Below are experts of layer 3 (counted from 0) of a mixture-of-experts language model. Rows are named down (a neuron's output weights, with its number) and show model dimensions 0-47. Each number is 128 + 24 x the weight over its row's rms, rounded and kept within 0 to 255. Numbers have three digits each.
Before each expert's rows: a language model's description of what the expert responds to. This comes from a sample of Wikipedia text that the model never trained on.

# expert 30
What it handles: Pipe separators between table cells in sports, election and results tables, plus colons and semicolons closing a label or quote.
down0:072129105125150085150132114143149130125107085133111161106146175105120098136130179140120119143090119132145100125093119154147140088125145098139133
down1:148125107115126129108086137135183130126157122105119133164099101163149144107110056128113162111127109137165070133173119133146088127166096139089116
down2:124181164107090142088126120071158152131147103100131114150123132106111150155153133135112140086120127145130106137186108140181129121108088139112160
down3:144142142137114090149131104093141122120130136125109125117137168142186101139133112093126121103135056133088153121160112154140099154127111121108099
down4:133154147111115138140154120108163118148146136148137132127116107118145085155097135106106132186110139121128178176127133101082128065153111111113135
down5:145119126127143126148140140132164141144163139128149109125138100131130086104163109125115042125123170116126150158146142131119126072153128080142122
down6:087126153137119159082132132124122131108159116112107089131141148094110103141130114134117128109110139132110142177142127121130155108108108135121134
down7:135127170101113127137159149155068143105102100104159140141138112174144120126126100130151091148091123146125177135126124116095140119135152118078174
down8:122114097126089149123139153104169135081112125155123112100112133156131129149110162111086169118123147107125113107128096136190117173147131113155126
down9:122103149113141146124118117093146146122112120121062114151122153100147127098129141127168133092129104136122103092106147190123115131134145092135157
down10:094113105125141118139108123110146132134140117110106112091130109146117119122146127113144113123107120092158134086103141154111120115191133125105170
down11:093121128155131121124168159165124108128134149105169083128145137116128075063125155120115114129090104136133086131151141112120127093147166106124164
down12:113140129180136137118144120162088090129143142125127109157155141127134119154126120134135107124134152167127205125126146142134101058099151113117119
down13:134161133152130089139102135134162140107138168133162190098139120179169112154126126148115140127131107115133118120097146130196093113138130097120147
down14:139119101132137124105095151152116120079103119088147162104130135152122067149122092126116165108137156119130052135152145136086130138143137094110149
down15:138131181132122153116165149141080137131133086093108131105127138108087104132134100146105096123093144090134130136162091141112127190099132142111080
down16:113139116154118127128088138085140131134158114072103122133121122109124150151127123147121181176131082128137115123091135125119117070126158183136107
down17:158108139120119143163150125131113105121136111130102112097151094114121146079121115112120128182114127126128126106150111163155119095143146121205160
down18:139085150153135115166125125111131104072178111116121141140153140101110077101166135120127159082121152109143078141151138136151131101102141132108160
down19:127148161181123122164139121149111115144147118081098133085176099116107104129104137122124150096141104138157098103157173143134128107125140156098149

# expert 40
What it handles: Middle or final pieces of names and words after starts like Ar, Car, Par: ar-ran-ges, Par-ish, Saud-i, Maccab-i.
down0:156107152117065129139106111113136126132146171140110138087138147182134168066148120174156102152137108120105086096131123127077124100141101140127124
down1:115147081120156141138161117175169128120127126156141135158131099108142175128128108142137084131151106094141077140153134133104119113126150095124159
down2:130175145159138090109114173106135109122098125133102141102124132162164133132113135111141102174135123120106123149155083156141128127149150091156106
down3:108144117163120139168138099134137138139147188091131090130158153153077137122131159133140110112139147102149159108098103097135116129137159145092142
down4:099086097102128175099156109104092147091092152123126143117161098145129120118155103126133131133151134120179110089130128139122103135134111137099162
down5:145134110152092140099095136116102169148149117150122181115116117088097134112090124142104095133119098120153156104136158095097124148141140111116116
down6:170136112139106147124102099175130136114118132146138124124117133125129137111143179114139149126141122144169116131115161116067152158134114121119158
down7:140129135118120142105155098133138113067105128158085107128127099161142115110123108139119130158118168129170092151090063157095169092125124145153131
down8:106122138113125141163119134133162109112121113101102087141149127150126148125093147126145127110136123143113092090129150154134132139117128092089127
down9:109101121119143110133108148129162151154156101143126132116137102201102136128129140108122130084155123153153086134101115121111148086132140088155112
down10:166109168117114112097089106137113128112145144089129116088128142160161123107098096124113135137113125136151118131153092136147119133129114119159075
down11:083137111109155117155142157148099153151129146102104115136098100174162136141120091146124131124164129101119120068107112148117143116141124146112131
down12:169114160136150113088136144109088147098115095117099144071144127091127098117131131121173144118117103148153155084121116094173118109136110117126120
down13:135107139105102133095151115121151118118103107151108168093141151133147098120150112167145130138091099143118100147141114158172125169149136111148135
down14:151138079133114164157115111107072091088126132133121155126092167162122120091177113088095103118150120122094111096109124125119173143132167106121139
down15:132124139082109124113159125137132116103078124114157142133145096117133166081135168123147176127073126170128162130151134127123094099099151187134163
down16:134081132106110159153129130123141153144164117098147131141150128095123090084129124125114122113119068104151159090130125119169076067127112109110115
down17:108180103161132164114125136123143104107167114105130150138110141139093133164140122105127117137129140112148139113088155119107165095090159131107154
down18:122062124145179132160143098140099103100164103102143151108125125099131126158161149180131114098205112179129143159116102146168109096087113162108111
down19:121099146132121137103157113116134118100119152123090113099123156116173119158110167155130162129121115132101138089133122157123143146117124135144136

# expert 13
What it handles: Middle or final pieces of words and foreign or personal names after a letter fragment, such as P-orter, Aw-aken, questionn-air-es, Prosineč-ki.
down0:170102151139151128135139123121169160140095137141137121107147114144112108119101155077115133181111102122149147114142155136165096134121109115152132
down1:130118087104113088125133134144152075106143153140179110141159133112143137095143057162108139112112133159122131108138111114128121131108083143143157
down2:152147078122115181113163094102104129108104135133094129116120137119146163094134123112146103138135129099143137147145127148168109163142165132157170
down3:119062116104185118125143159096123152149086148162148135139089100115138150125134104145121123130120118159170160132134112117123072115144174167153098
down4:088098157109146111091143134120133139135131130116126110098164126146087136102136134140099160095130101116138137127133091161110127070126128134110133
down5:138145115145077113100134119155119132098165122158123114137193163100096135107137143150136134107105150108112120153142141117131067140128132170150114
down6:099183168096099092157082149144147115147162122127115139127163097159143137149165090149079123167107134097131089137181129119149131117152115162178145
down7:093172105133126148118107092118119163128094136108162125126135159113166140105085113098114130118128172115096157122108112113117102117092142205103112
down8:129091108113193124135131098125177122091130080137147071174141122097101142160137154136118115087129096108111106177143169082126147127135091165119140
down9:105131123133110118122147170073171109143151127156129142074127089120139125118118161105103132127143108118135132124128129076132155115109127118116119
down10:133156139110105164099084115143127154126105106094138147166108117111158091105151147124125125127128174152168196144140147140108154145128131120187124
down11:113140124110143091158126162147131106145154143084103133134147126103149186159130129144161138150126115138150136116144107137141099126128107109108126
down12:150147119143110101106139091121069076149173141124108123135089163095111139135143147141129156154135157123151140159106175133121132108066107168141101
down13:146149106094088132111165091135096124163123185163127139122119133127158175095141178076175108138180095123158098119116128115133138132127140138155118
down14:163137125093117143079134104105123109103072124110122139103118085144134136137142194107082121151120100134129164130111149122119115131145158161098139
down15:121177105161135104144148117129112133115105175103117095106125157109135099132111137134138132125086114099136106158110106106150158146097103127099157
down16:151130129146115153126157136121131142115095136079144131108138100106114124123096154112159094141141080150158119132149144129142141083147105138125144
down17:095115149175108104136166104125167165151111102115109090152116156159140150100154122099122148125168086129130111100164127127134159114091132170097107
down18:094124137124138086120134132122103117110164158090091162139136123138131085181148169135152106163159118151176134124139102126096122138168137108128130
down19:116151177139114146167126129121123152128116122108125143158113134094092120141147145128082108152073118110096119164131118139121125167100158106136126

# expert 10
What it handles: A lone capital letter that starts a proper name split into pieces, often in tables or lists: S(ampras), M(ets), R(ent).
down0:128136109144123091134095106113113076139138165100162130149125101085094136147116097119124129091112150152130138099129112127098162115119077133148117
down1:128144171107125095082138137123177147145131135098134113132145176118119103133168156119130164125138136108117118124192127113126156129117144146130101
down2:155135113097136123111121150153131095149103102135133140138143108139104140122158135131101124134138139115118067115108090153100083162144146181129107
down3:078125107152161086111134141138158126091141143166099122096145130151157146105143128113176113070117142157132144132108146166093138084129130129144125
down4:107130139160141131120117135151101152159157095128067154136138179101147105138106159164110133140077126110137127123092082116168113165096128134122164
down5:166185086151147119152113112122088163163162116113124148105114108084120118160139124099179124135118143148117086108142121145135126105128140140151140
down6:148120127139131122174123155171148110120110124132109122137110128130098122139133162171124106133160104149137095131105144151112088126154134177204138
down7:127149145143133127153080133131117144076128154146128150075146127145161147123135163095085150157157135147110162143169116133055140138135129117102111
down8:114129153161172119115120125112104101141141132101136163133118132109089131142147123161114156147125084139119144120120118145123173075152135150165117
down9:115157136117123116130101107121115105127138130121122129150104123150147092124064066112140143178118170141152114160123098162092092108102100087161110
down10:132154175126106113167108105172114113126118131138131149134112119091122163117083132122125107174086146139167094078133138102149128146102106091139109
down11:130151167108133132108063109090129147146139120152092169116128147110115128124126112122157148151143141167061160103127116134116139145123079108144105
down12:152157128111169153117139118112145136108109096124130093116151134106155125130137161115094145136124155138157140141106118133111086099139165136152142
down13:140107125098122118127146123121108162131149177123114138135167086122136126148131109139105111105104135098163128169141156128130132154130149139108110
down14:096117153116126119157117107131117086122144106148088095128148128100143143150091116158163119181102087099132147123127141090120146116109140111126127
down15:102162115114134135177151124166133133091119183114097145118175131138152133105172113126103174120107160113140144156182139115109078113125092190138097
down16:139142131132137142122163108137086129094164118093168116124137139105128145116143092118145127169126107102142101150146144156119154148079113135123157
down17:144142071070145134137135107094140169108108108129111146141126088155138138109115120134139123148122124124074171117061148137064124110162134166106149
down18:127159126098134158104132113078140136098164129132105095132155096125139123105116127114146129128105154102114137159129153135115109115127129124106126
down19:175122062139143099151138123105107115128138152110101135078146116101126103082092167135116149110094168142105113133060181142125159140107125150132111

# expert 14
What it handles: Inner pieces of rare proper names and taxonomic terms such as -ag-, -ine, -ell, -in, -ing (O'Callaghan, Helpline, Acanthocini).
down0:126129102162121146150115124084163145154100107154167150098127147124120172135142140091177143125124127097173126134125170138125163133110079127109149
down1:125097133116110121104129152089123102125142137100146113162067117131180097167129147167148127129124113124127101131151104129119169151132127108134115
down2:142120141145092163150100146170126138134106143189139120104137070136108112107093155133126150134045148172085140122095131149156124180144139136155146
down3:153141158108102165118148112143107117118128138163150126113146116112094121108083149114112109152090093094176121159109088128133146103124100146109173
down4:133079190146096107163074105158144137110108079126147100049134094148091176126110144137129140169133120141098100137094187093113119108129125122100132
down5:104125116132143111147148131092121144127146130115129128167129124144090144137160118160153080118120152125128106107114128096137072160127142169133144
down6:111133125140108130118116140095146155099143142105091065112169156139172067147131138094138129130119120149084144134147121117106197081127129106126106
down7:163089119133128167134149142123119139142111148113160144096135121102132109125097099148109124119157056138174104105093097103129120123103127137091118
down8:100120146125140142148114123168169154150121057094116137106106137160154149082120122058155145132137149109122135112125158117111097158090105109093122
down9:097132112106137168109142169138143107152129150120132091109181124142157128161181165126105160112120095130111126125162115090120133118088056111116140
down10:099105107104138116128162124113116147147077136109118124129144133150167171090134122142150142114146109106126144144164113139099092129182087135143149
down11:130070091163122110105120135150120153115105098146138123120164129136177113144152114130116120111112158146138177171128107118136135117155139113109131
down12:139138100095150162170138120104128114117093164163179104128060136108142109141070113090104111101156135112149129126157144151113153149147125154133120
down13:142127128085144139123164084126129091128115126158114121117137151166107107107132137147113161142108121086145166133099151164121100163124131147164170
down14:125105110146146071105116103151152106101178165126103110125123126146128103167110117134122176144135121172195186085110130098151108142159117078115119
down15:124115103149120135151148070158137142118077145150124112160122120122111134088104118113098142102134103138115098117133161132126152139139142151088088
down16:103104134164143138142131104115092134100117152075136102128124128085142098098178127132199127116094154138096140132118121106146126174054122089156157
down17:110115153135154128110135136128135057150122143084106157115153141083115116109091132112151116144146149081146143105121142129121129113089159138122109
down18:122124123084115117147134122141154131114121094097145099105134115128137118161129169174156108135130129095147172149146150143137149103116050120107110
down19:084148112146150153112098142089136160153099110113205143117114148138200150110154129125111116120137113128148121148138105148141146149100127105091141

# expert 62
What it handles: A lone capital letter or Sh, St, Ch starting a proper name or abbreviation (F. Gilmore, Mount St., Sire, Mifflin).
down0:103124168074146130125092139107169110132116091144109146126165136141104152137143074106119095157090155129140124114116133141101078130189144178131113
down1:147132154174114161131140115127126112110151136125158125152156117092134123131110092131135137128115112127125144149140138107136082100221129143139149
down2:102151145086145159095109130166114089116121103156119139162141132086139135121130082106140123103128116140157127124113107109133130117131141136149144
down3:132153123178127114130143120099093143112170130113136126174123110129160145174121122137084124124113112144136161106123163135194164126088151130150099
down4:193128124154135142145136109096099180108092134108158102163123137115112129102132138118140131144093126119149136076128111144150119125139127151153096
down5:100129082132125149133138063108132090164132156139108088156133131116124148147110136138061116137103156177101132169142148127156085147139118140178126
down6:106112099155084137100175134125145154093142117145129126133120108128139118122108127131124151089126180110112067159123115121109118126124098114149142
down7:132211129159115172101131102144112122121177125138113136093116133065115121165101141113137119075117121120115110160134148117115080112128148188135140
down8:120131158131073130097119142150125124130168136097106114167098130145138107135148123116079139115152133107158105185141161123132141167189098162097135
down9:123132120148135127183112133153159129126129134095142154102141146128105103119096095187177124108148143132126110097099139128099121119152115133143129
down10:097092158145079127123141117112102109143139102138141144132111101108186137110103142114145176109086107099157168160123111102132115113141113163167111
down11:126139129116185101144126120127156105134154126148128123117154139127115112089165150160122132123133128139117108109126118124106117165163141159144158
down12:160145105092117150128171099120133110085107100136132140130140130157103134133138098164123089154131133123140132111136105128081147198114152112150114
down13:137183138112099124123122111153100131150126101120087145131125114135086135117109132132138084141113110107194120133124139139119128097108123118088147
down14:102110093125121129131129117132109115102163122134162149131164117113113126133107081161129139136121117137159111085137124129111119199079152099125115
down15:107159125157126111140151117118121073140110150133123103115137171125080091090122128129138094166143119156104103144139130162128126085095083151158091
down16:134128121090165112135135158172153136178123140126130069108108116124163104144127092138160155104165145097138142134118132130105143093111108090135100
down17:099125133127130150127156137119106111129110168122135119113125139161111119090163146116171148123154156138125148121113132162137104095131115118168178
down18:139126120117146153167123145108155073120083159118151168143138096122125090128167088121107150127117149139111130144139158156108143157108146111139141
down19:141112116131147122126179128150159156082161138146117132118176105117138148131134165102114178143141117080140114121127109142144115157130127142122147

# expert 37
What it handles: Short lowercase word-opening pieces after a space, usually an article, conjunction or comma, such as p(ortrayed), re, sub(mit), per(fectly), w(ax).
down0:115136115099143122132143075095178092131143120096101175125147133158147123155133103126120142088114095147159147111136143149138110117116094095131145
down1:126087110143109094176126131117168135113155165068137130160111145139138156179141127116169156157114104152155092128121121155110070134117113161150171
down2:159097119068151120120150086155132130127118117106099120110173162133148179117154167111096098112111135087135142130157129158134107146141131127156137
down3:125107152098086138148111111155135124134136137096132154151144192124130182128136126099110137095146128157129168130138135136132175152096186103143157
down4:125135110174104120133096148122155158131104111099113129126066138112160120106137166125105132147150130095142185106115141172122120110103148194126127
down5:176093124140082165113132066079163130152131135076130131118118114117161127124166151132122138132141119124109129101127124154146114108134082154131159
down6:172108164149145109165130128138113119154081135111124122173160109118118095130150157165145133147140096110093164178149126108144087116161131120134118
down7:117105122186156170155128157155107100121096106131115064120134114110104115140114107150127116107115144154173140150139109135111118115143158134166146
down8:141153133095080158148100092135139111149153119126109112146123101106082162163094123147130116092145108156165141123133121105109169111113094131123176
down9:096099155098155110138129126124130101114098123161143092108118108091131107140168099174084120142144132150111162117103106144107147142134116121119144
down10:127161142089125145088125153104112183120171130129091141156123126137097114121105128119099103166126111116169170155088179107120098106097077089170146
down11:176105145186161118123147082113111106123146150096170113118115142157087076116120126083119108140107107120161149147096118131159138148142119114121087
down12:158116115157175167173142131123115145139119126129128126092128142126189151170140121184099147074132146114083158086170136106109157143124135150165109
down13:120129100099088160089127100134153149098146123143105102156096125120108176129107140156154138142103121112139139155145105155097131129159114148103094
down14:114142150110105108147135118137199097129109103138109097140145117135131163080080148154093170114123104158095101141133123163124137125107161107116120
down15:128157111124138115132162167127149108123106111111101100091186121112106106118121136186086139091126156122114138143104132178161130084143158128168126
down16:170111128158135109142116133114095062099133155176144098100182124125139157111137108117100142116121093116104112094078147128148117111125127165095147
down17:115109123126103120121118103072128114177146104146079129151134090083109154147146152137104153131165114168138107140137115122119075134092129143118150
down18:084109098164148154138155117079081116101129135078088098131126157091102133140130137092127146113118133108127156103159141139132122146173136128137168
down19:107093082139098099093092128134088082159111106072121148143120129119129124119120090175117128139136088159154154152154146143134079117128101141120120

# expert 36
What it handles: Periods ending sentences or closing parentheses and quotes, before The, In or He, plus decimal and initial points and "Species" labels.
down0:128130117141146147131110144166129140082129133135109119123098124134089127132093109194117082134108114138109117091139117128139171106113107107099133
down1:147123164118090159102129157162186151117091118152168132113114163105140105158148126142140167126147123141117106129119145137133121123152109155074122
down2:144197134130112115124088133146119136150135122125122090078165121117111139109101133177103097136136144107115172107127103116132126107145114159123111
down3:152108153184071116143115111140078089166140102136072096115147096157101103139146116165149126119108105165144151144167078141125108119129125127170151
down4:162140137145157138155150120105096121098111116099132113098125082117114170072162115150130115107121116094124110137133147117116169139082148121147122
down5:165139162141094129116103098150123091142120128146183149110121138145156107154157142132125102151108121153132163158124136109103142153102107159157143
down6:159124185132155108136153133151106112116105139088162127122154137134098109122151105139063143121119166144136115109145094115105144110112102104166112
down7:108144128150157172095145172109113158112110162135118127148165147136094089090133167131113070134123141178116160125158162134139129089138151148121118
down8:170131109098120108147145092093157154125119153085112140095133142144116088080176099148082171097142126121142148124110142150125129205114119166088107
down9:116112145123177097121153097118142109127145131162126118130112107112126159117130171106126182130139148144137095153109135121104127173097109102104115
down10:156126105124158136128144134147154133173109115132075134128108118116116130123149134108117123099133134106161158121143154171106112161114141094072140
down11:111115101118133100131167080126139132118112092131157118136176137147143084132132106127155163097110145137148122112105160140123129085111131114093153
down12:122137127104124120125120106079114118137112142145124141097161130142140157152123119124094111095177124129162109139148134153109158160090130089102151
down13:123154137075130129141145141125113111162144143135137128143135119102108118104108157155119136098086127120145146144127095125107098094148105145137094
down14:148155109136154109080156123105118123100116123147067065156102129120110139143075126137144155136135144109106107123094157147124132119170120165114122
down15:126118112120168188110129141098138143150129124135173173179084140118128124115119158157145141140109123147176171095121121094117120075135084124115128
down16:092114147124176151099113141113152120136118125134129134095145117121119120183136129112089159118134134072169109165202127074092128147113087104120161
down17:091101123096159151105109111080107098114158120148127126115186125151069149138118157133094138131110145116142128134111120134077096141119074100149106
down18:117146113164118133093117051088138173131111193113109122178082126121159144092116138125089106122119138146182119122159119130122133176131092098129091
down19:121129135110141143166126174114139161162153115113122098153133137132117132152071106128115115142151158152139174126068138143169123101127119096135131

# expert 51
What it handles: Word continuations right after m or M, such as m-are, M-en, M-atch, osm-ol, programm-able, M-emorial.
down0:123125127123168120107140188160129066147112191154096110110109126116158156167153122119156133114130113157147137137155159163087129132120143110121158
down1:139177111102072171122173117153133103118129106118146118132128145135140114169151130086129117132130129146060122122133134151096057171150116128092102
down2:123089148115132138072109100093159153103175139171122139168129104117179140151107134166123120135111180158158101120128091156117146139130115090185164
down3:134142118131178144123125169159134081195131145181188118112118142090156127131154113111099096136123139078100159110143138077129170127119115125108156
down4:167158121155138172138085118119103111108120106092142109141149101083134106087148136144136127102109095149137145120147146115140133100130108100089088
down5:103160113154129121117169139080138111139125172109167130120135125093142102143089091111148126123101150133094104138129137164127122130134139076155084
down6:128140118176120132143122118171110081121080111143085150150095121139108151117097162111132153168128072124132127127075117110135115137078100119148131
down7:072146123086151135149129137170095087124089171119158139088133099134168122133120139098127116138133117122116124134119134152122146126132159091115091
down8:115094154098142159151136126091126094043140100147101104088137144132086148111156161155145149102096134074122134115134135113096133136129131132132122
down9:094107118130092106134135154122111166132092115127086112095158159144080179091142123115113113116129104113137146127098106122104132110127127147107091
down10:131166131120138131120124146135126154093133096193082106129139114110125110157111150159072158101108106164153168129105150130109115152145121141143148
down11:133096132101114163117102155099119125127122123110089121117140139136128139092122138134102133157131133122117116161134120139193131133102156087137172
down12:124105146128135157112104117094140113139124155095131158121110112139115134101147130106141179180122164151157152133180069120114134166088102157113148
down13:113130138147093123133157112154106133110129152117126123156145148134142139093108085097107147066147147133141116118143088144083186163148137124174104
down14:141123155097093114131135128090171108116103140141110113161136152120112150102157128164120125151111120149131114115175152099161140146150128110159166
down15:114148156120134124086133118127100115163083148144131164122110102099071127117169109099170163172090163135140163114118136153107121143159121115148116
down16:177137139098132159091137156146120103137125128123094122115093125156139158118159157125126098126180131127153133133165157109153106130120139161170110
down17:122124154156142127110118150126137122163125160108086134109102155139167128160176120141138173142126126161096132141106139150098097081107143100115096
down18:145140084140106137122131132157118133123142147120112133135172139146144147111114140113158098139141168135145091097157135172143122143161111149136144
down19:123088072103161142159130124157091087151100112108101114099117145090146118119123160143104125136134115134177121160143098099130132150158170157075123

# expert 63
What it handles: Adverbial particles and prefix-like words, such as grew up, win over, takeover, under, out, back, re-, post-, rear-.
down1:123109135077125149136129108120155122100087147123166142092199102145113124161130122137081145115154164126121123087125102124132132176138128161152116
down2:143134142128106135151097129107114122173110144102108152157153167142112128091098134131099128128172136118117101146171136145099134177095124131083108
down3:138165103164120157116109127078134129115147080098100145171119161145086139121108165123116156158139129141142122117163153141137112118156110134140147
down4:120132099173132120124152127122141105166126153152136158166110090158154102134135118142122113161158097100146143137092095142139109125162115115140086
down5:113112153116162123082141114113123122125145144135137127101131138115148136147091122107097166156133084141121086122144146084146135170084129132088112
down6:155186141134122121132130146156154091107079124110134088145179135140138134149154132118117133149104116159115137101131137165084106142121151092154121
down7:133155097149114095149112111146119127108173148137045108177113154134096144110140125170070115138129138086108138123140125088085145154127167139166117
down8:105096096156145165127137158137126123103116116116118121155086090133112157109102121103141096152136105173101164141128144097107069131154176141152117
down9:132091137144123127128097081125130107138080083113099114145154112129154113147125157120140092132175171146113106153083183137123135144083115146086109
down10:128121142134176150160129101078131113124128114114115146135146159132136127161130131102093118148121141167161121147109155141127130131111147135159166
down11:160138108088118151094150150138118105141131142163181137143096133185136117139161119121140122121102123125146122133128131155132161132124121134138118
down12:109125137110130166121131157129104097123114116127115141117150148130112126137136129120134188120113106117110074168157138115114185150167104149120129
down13:130152131102161122119126087134105126132101098133112136105159123170126127143085148160087106126152120092112101083104146139127105107115123133175116
down14:157133127106126170103100155134147081083104122133115134171146165148142131077133131111123084117117093141154160099144111146156098102125124117116174
down15:075130109118097082101153119109137115094146119135145073138151139199138148114149106120104133124160128146124106143093111132087145132198112129134150
down16:133169138112145101134110137137116104172146109074142109170169120166148164121144070090102114109116092109151117101098142151124175086170125102163105
down17:107149118131131152101127158127105119165102118108107139074151139140120099107097139154106135133135077132161126144163116143105091094140110115149103
down18:100121106154150128170117113158177118163150109132127185091131149151096108116044152131122155152130140160138095086112120113138094119092146167119119
down19:118137108123139143115108116148089100158152102137128107167135153129137118106093135113134096145129156135094131092093080163135133156131155144112157
down20:137192128104156109137129117111205151113076112095119141154133124144149142090108174155116115141075127148117108167136153148116094134142170150138126

# expert 11
What it handles: Inner word pieces after prefixes like dep-, inter-, dis-, as in dep-ict, comm-ission, Leg-acy, plus slashes and against/vs.
down0:112144146165126144135105124119122133138150112122083096124144119105129133084076124121145142133152091136121138199139126181121115103112124146132113
down1:170113098122122138143125139152135155117147033133100141097123133088121161112084115131119122106150140156136098160122139108134179147119165173092113
down2:104168139115152143165084109137100171079151132139146104104117117102153128144086127097086131118132141144156139142113118143105125127101170155139144
down3:146103146108146086139142146095170139165117128145179143111210184136156130051128166150127094113146139154146119109142093116131162148136145141116091
down4:093127111139155114147150078138107144161138103120157104102135119102113106126088138099129122126093128115165071128129108139139112176099152118145144
down5:116104102100151127120120122129123128118134116160101113103110093112150109161159121149140209152131122128134163153124116120117126151159114087149111
down6:106130148166142135124134156144102092132127145129130116070143091104137171108094133158141090123125094137113132090122132144169113134114111084161111
down7:113148129148119121104109121102089130136098124133119091123105158136120140142116139113148073137140140108120138163162142141112179159142145130135108
down8:131119119112193140127158131105092153142104121116134102082126147159138105138108084118129145148118128124164129109113120106116110127079093132128120
down9:112124099140129117087114117136128118133082123125132111145100105093108112099142134117115124145125118127170118120119118133081197137137109153180110
down10:108112091155108130150096094143119099151154114106124074120163088144142181127126124130112162129107118129141129128142125117142102159164130108196148
down11:133108099097101139118140116140130153112131139153077118133156118141154115125098147154175124122140106119141123128144126132144106107166142117088122
down12:165119170111114134110139118116169133116138128135121144134111153112109148113118154114140145112183140107137082101093128131089120182143104173139111
down13:129145096150143170125119125113120085158128083111094157129113087126179144141165128122111155136130123106147132110127115114139165151088108158122138
down14:116091135132112083150152165174123122134120093156127087138139115127125163158134139097131137111162109145134141116121153101109072139128140113114091
down15:157126134132149113130129128117119123086090111124097124142142099155152116155066158130135155114116067112133110134158155142136156144157149120120107
down16:126128166110161171112128149098108141136135111124122068130088137166134150102110140126151163115171128098086127115168146102119152134091103155106103
down17:127099124161118111106193154123141198136099109137083105098118141109089142120178104123139133113112172135161122124152130135115102103143140140119156
down18:109098149105128102115083122103129170145137094127121146158128100085114140099158143161175109135142135132131138120124116113168116109112153124132165
down19:133126143145123184108098134108105098105152138107164053131124120126162073124138137110157113125186163155117114108119140136138168147139126146132130

# expert 32
What it handles: Opening fragments like de, un, con, dis, en, co that begin longer words (unchanged, confidence, co-op), plus Spanish de.
down0:115165115171139123140103139156128093124126143119108131186168111106154109141099126149116104138141128151116100120147137169119128107122148121142135
down1:128116078095112127123183099112151082160132100116103118096126157122130125108107110156093085151133117121166121156166161137150114140107158151077163
down2:161134143107147125139158150170134115128122166112160129125127106136119110121096094108106125111146131178099128118120087102103139149138081138119157
down3:128098148119096102168149123129086136126140161149148148128118116148154112121118115145147099087123147154127081113136137144141123176126128121133146
down4:119156121105119129169126138134131134148121116143111072137150144132172136129082116141129112122131149100138082138153139145175117162115128125139138
down5:103124129125146152131136119118101172137125110102128130144113109115140135172109139100147129147134098137160104138140128143132154129122121122126135
down6:087115069098157122128101146127088096102115166118133152123176094124132136091155129154165139097111157170111113132130123122151148096099152135089146
down7:139147080168162130170116129143126095153132097109124130143065138177149122128111123155113180131096098132187178115133136132134137117117093123088088
down8:173124128101130147137136143144147107060120129164162144158104124112096163142121138132105129140131137101127154117159161150157139076114162127142122
down9:117151133123152149104159154152115142093093135123121189136128133144097152156126152116102134125152155134093128126130120140145114151128117183094160
down10:152144145134120074105112100162118132112144136099115116105098088128153154147123091113098141114127102113113137123121126187151143110093137151146073
down11:148125165111138154155137089112118165086134142120118123096153153104100081124151155129127122172135132165150129135145130140100090136157124174152152
down12:192109120131105090201154114131063142114108138135151106154116123118125150132131143151127100111134179105125157110102122122068109125111149145103165
down13:104119118138115125114180138142108145126136138131116160156131141147127121121115139120160128144113127114128133101127118109155057144082129170103154
down14:133141115135103153129130116141083138097173100136131136080127101122099076111119103114152132107169168090096074122099131140109093149130136120146102
down15:147101156122110118146148148105159104131141120106145138114126130116117118152177184119122107151122089106107121135087138124173154155134164159129139
down16:116144147127120100135141143094089127130082142111115110118116131100148126151162124104078165085128132132149113122142133169084135150136166141147130
down17:129136164136111126141133153151123119150117101147152093114114153121115110111101128119094146135141140160134138101167115152139120121092126112096160
down18:145164154127155081171143124121149174129105120140151128144173148119163095113082128125122161106114142148156100107117117165130104138125141140097150
down19:127160123116121124146113117112063133120079143138145148113106129081106105088111138155120150119137092122132149087093145108126092121133082084113110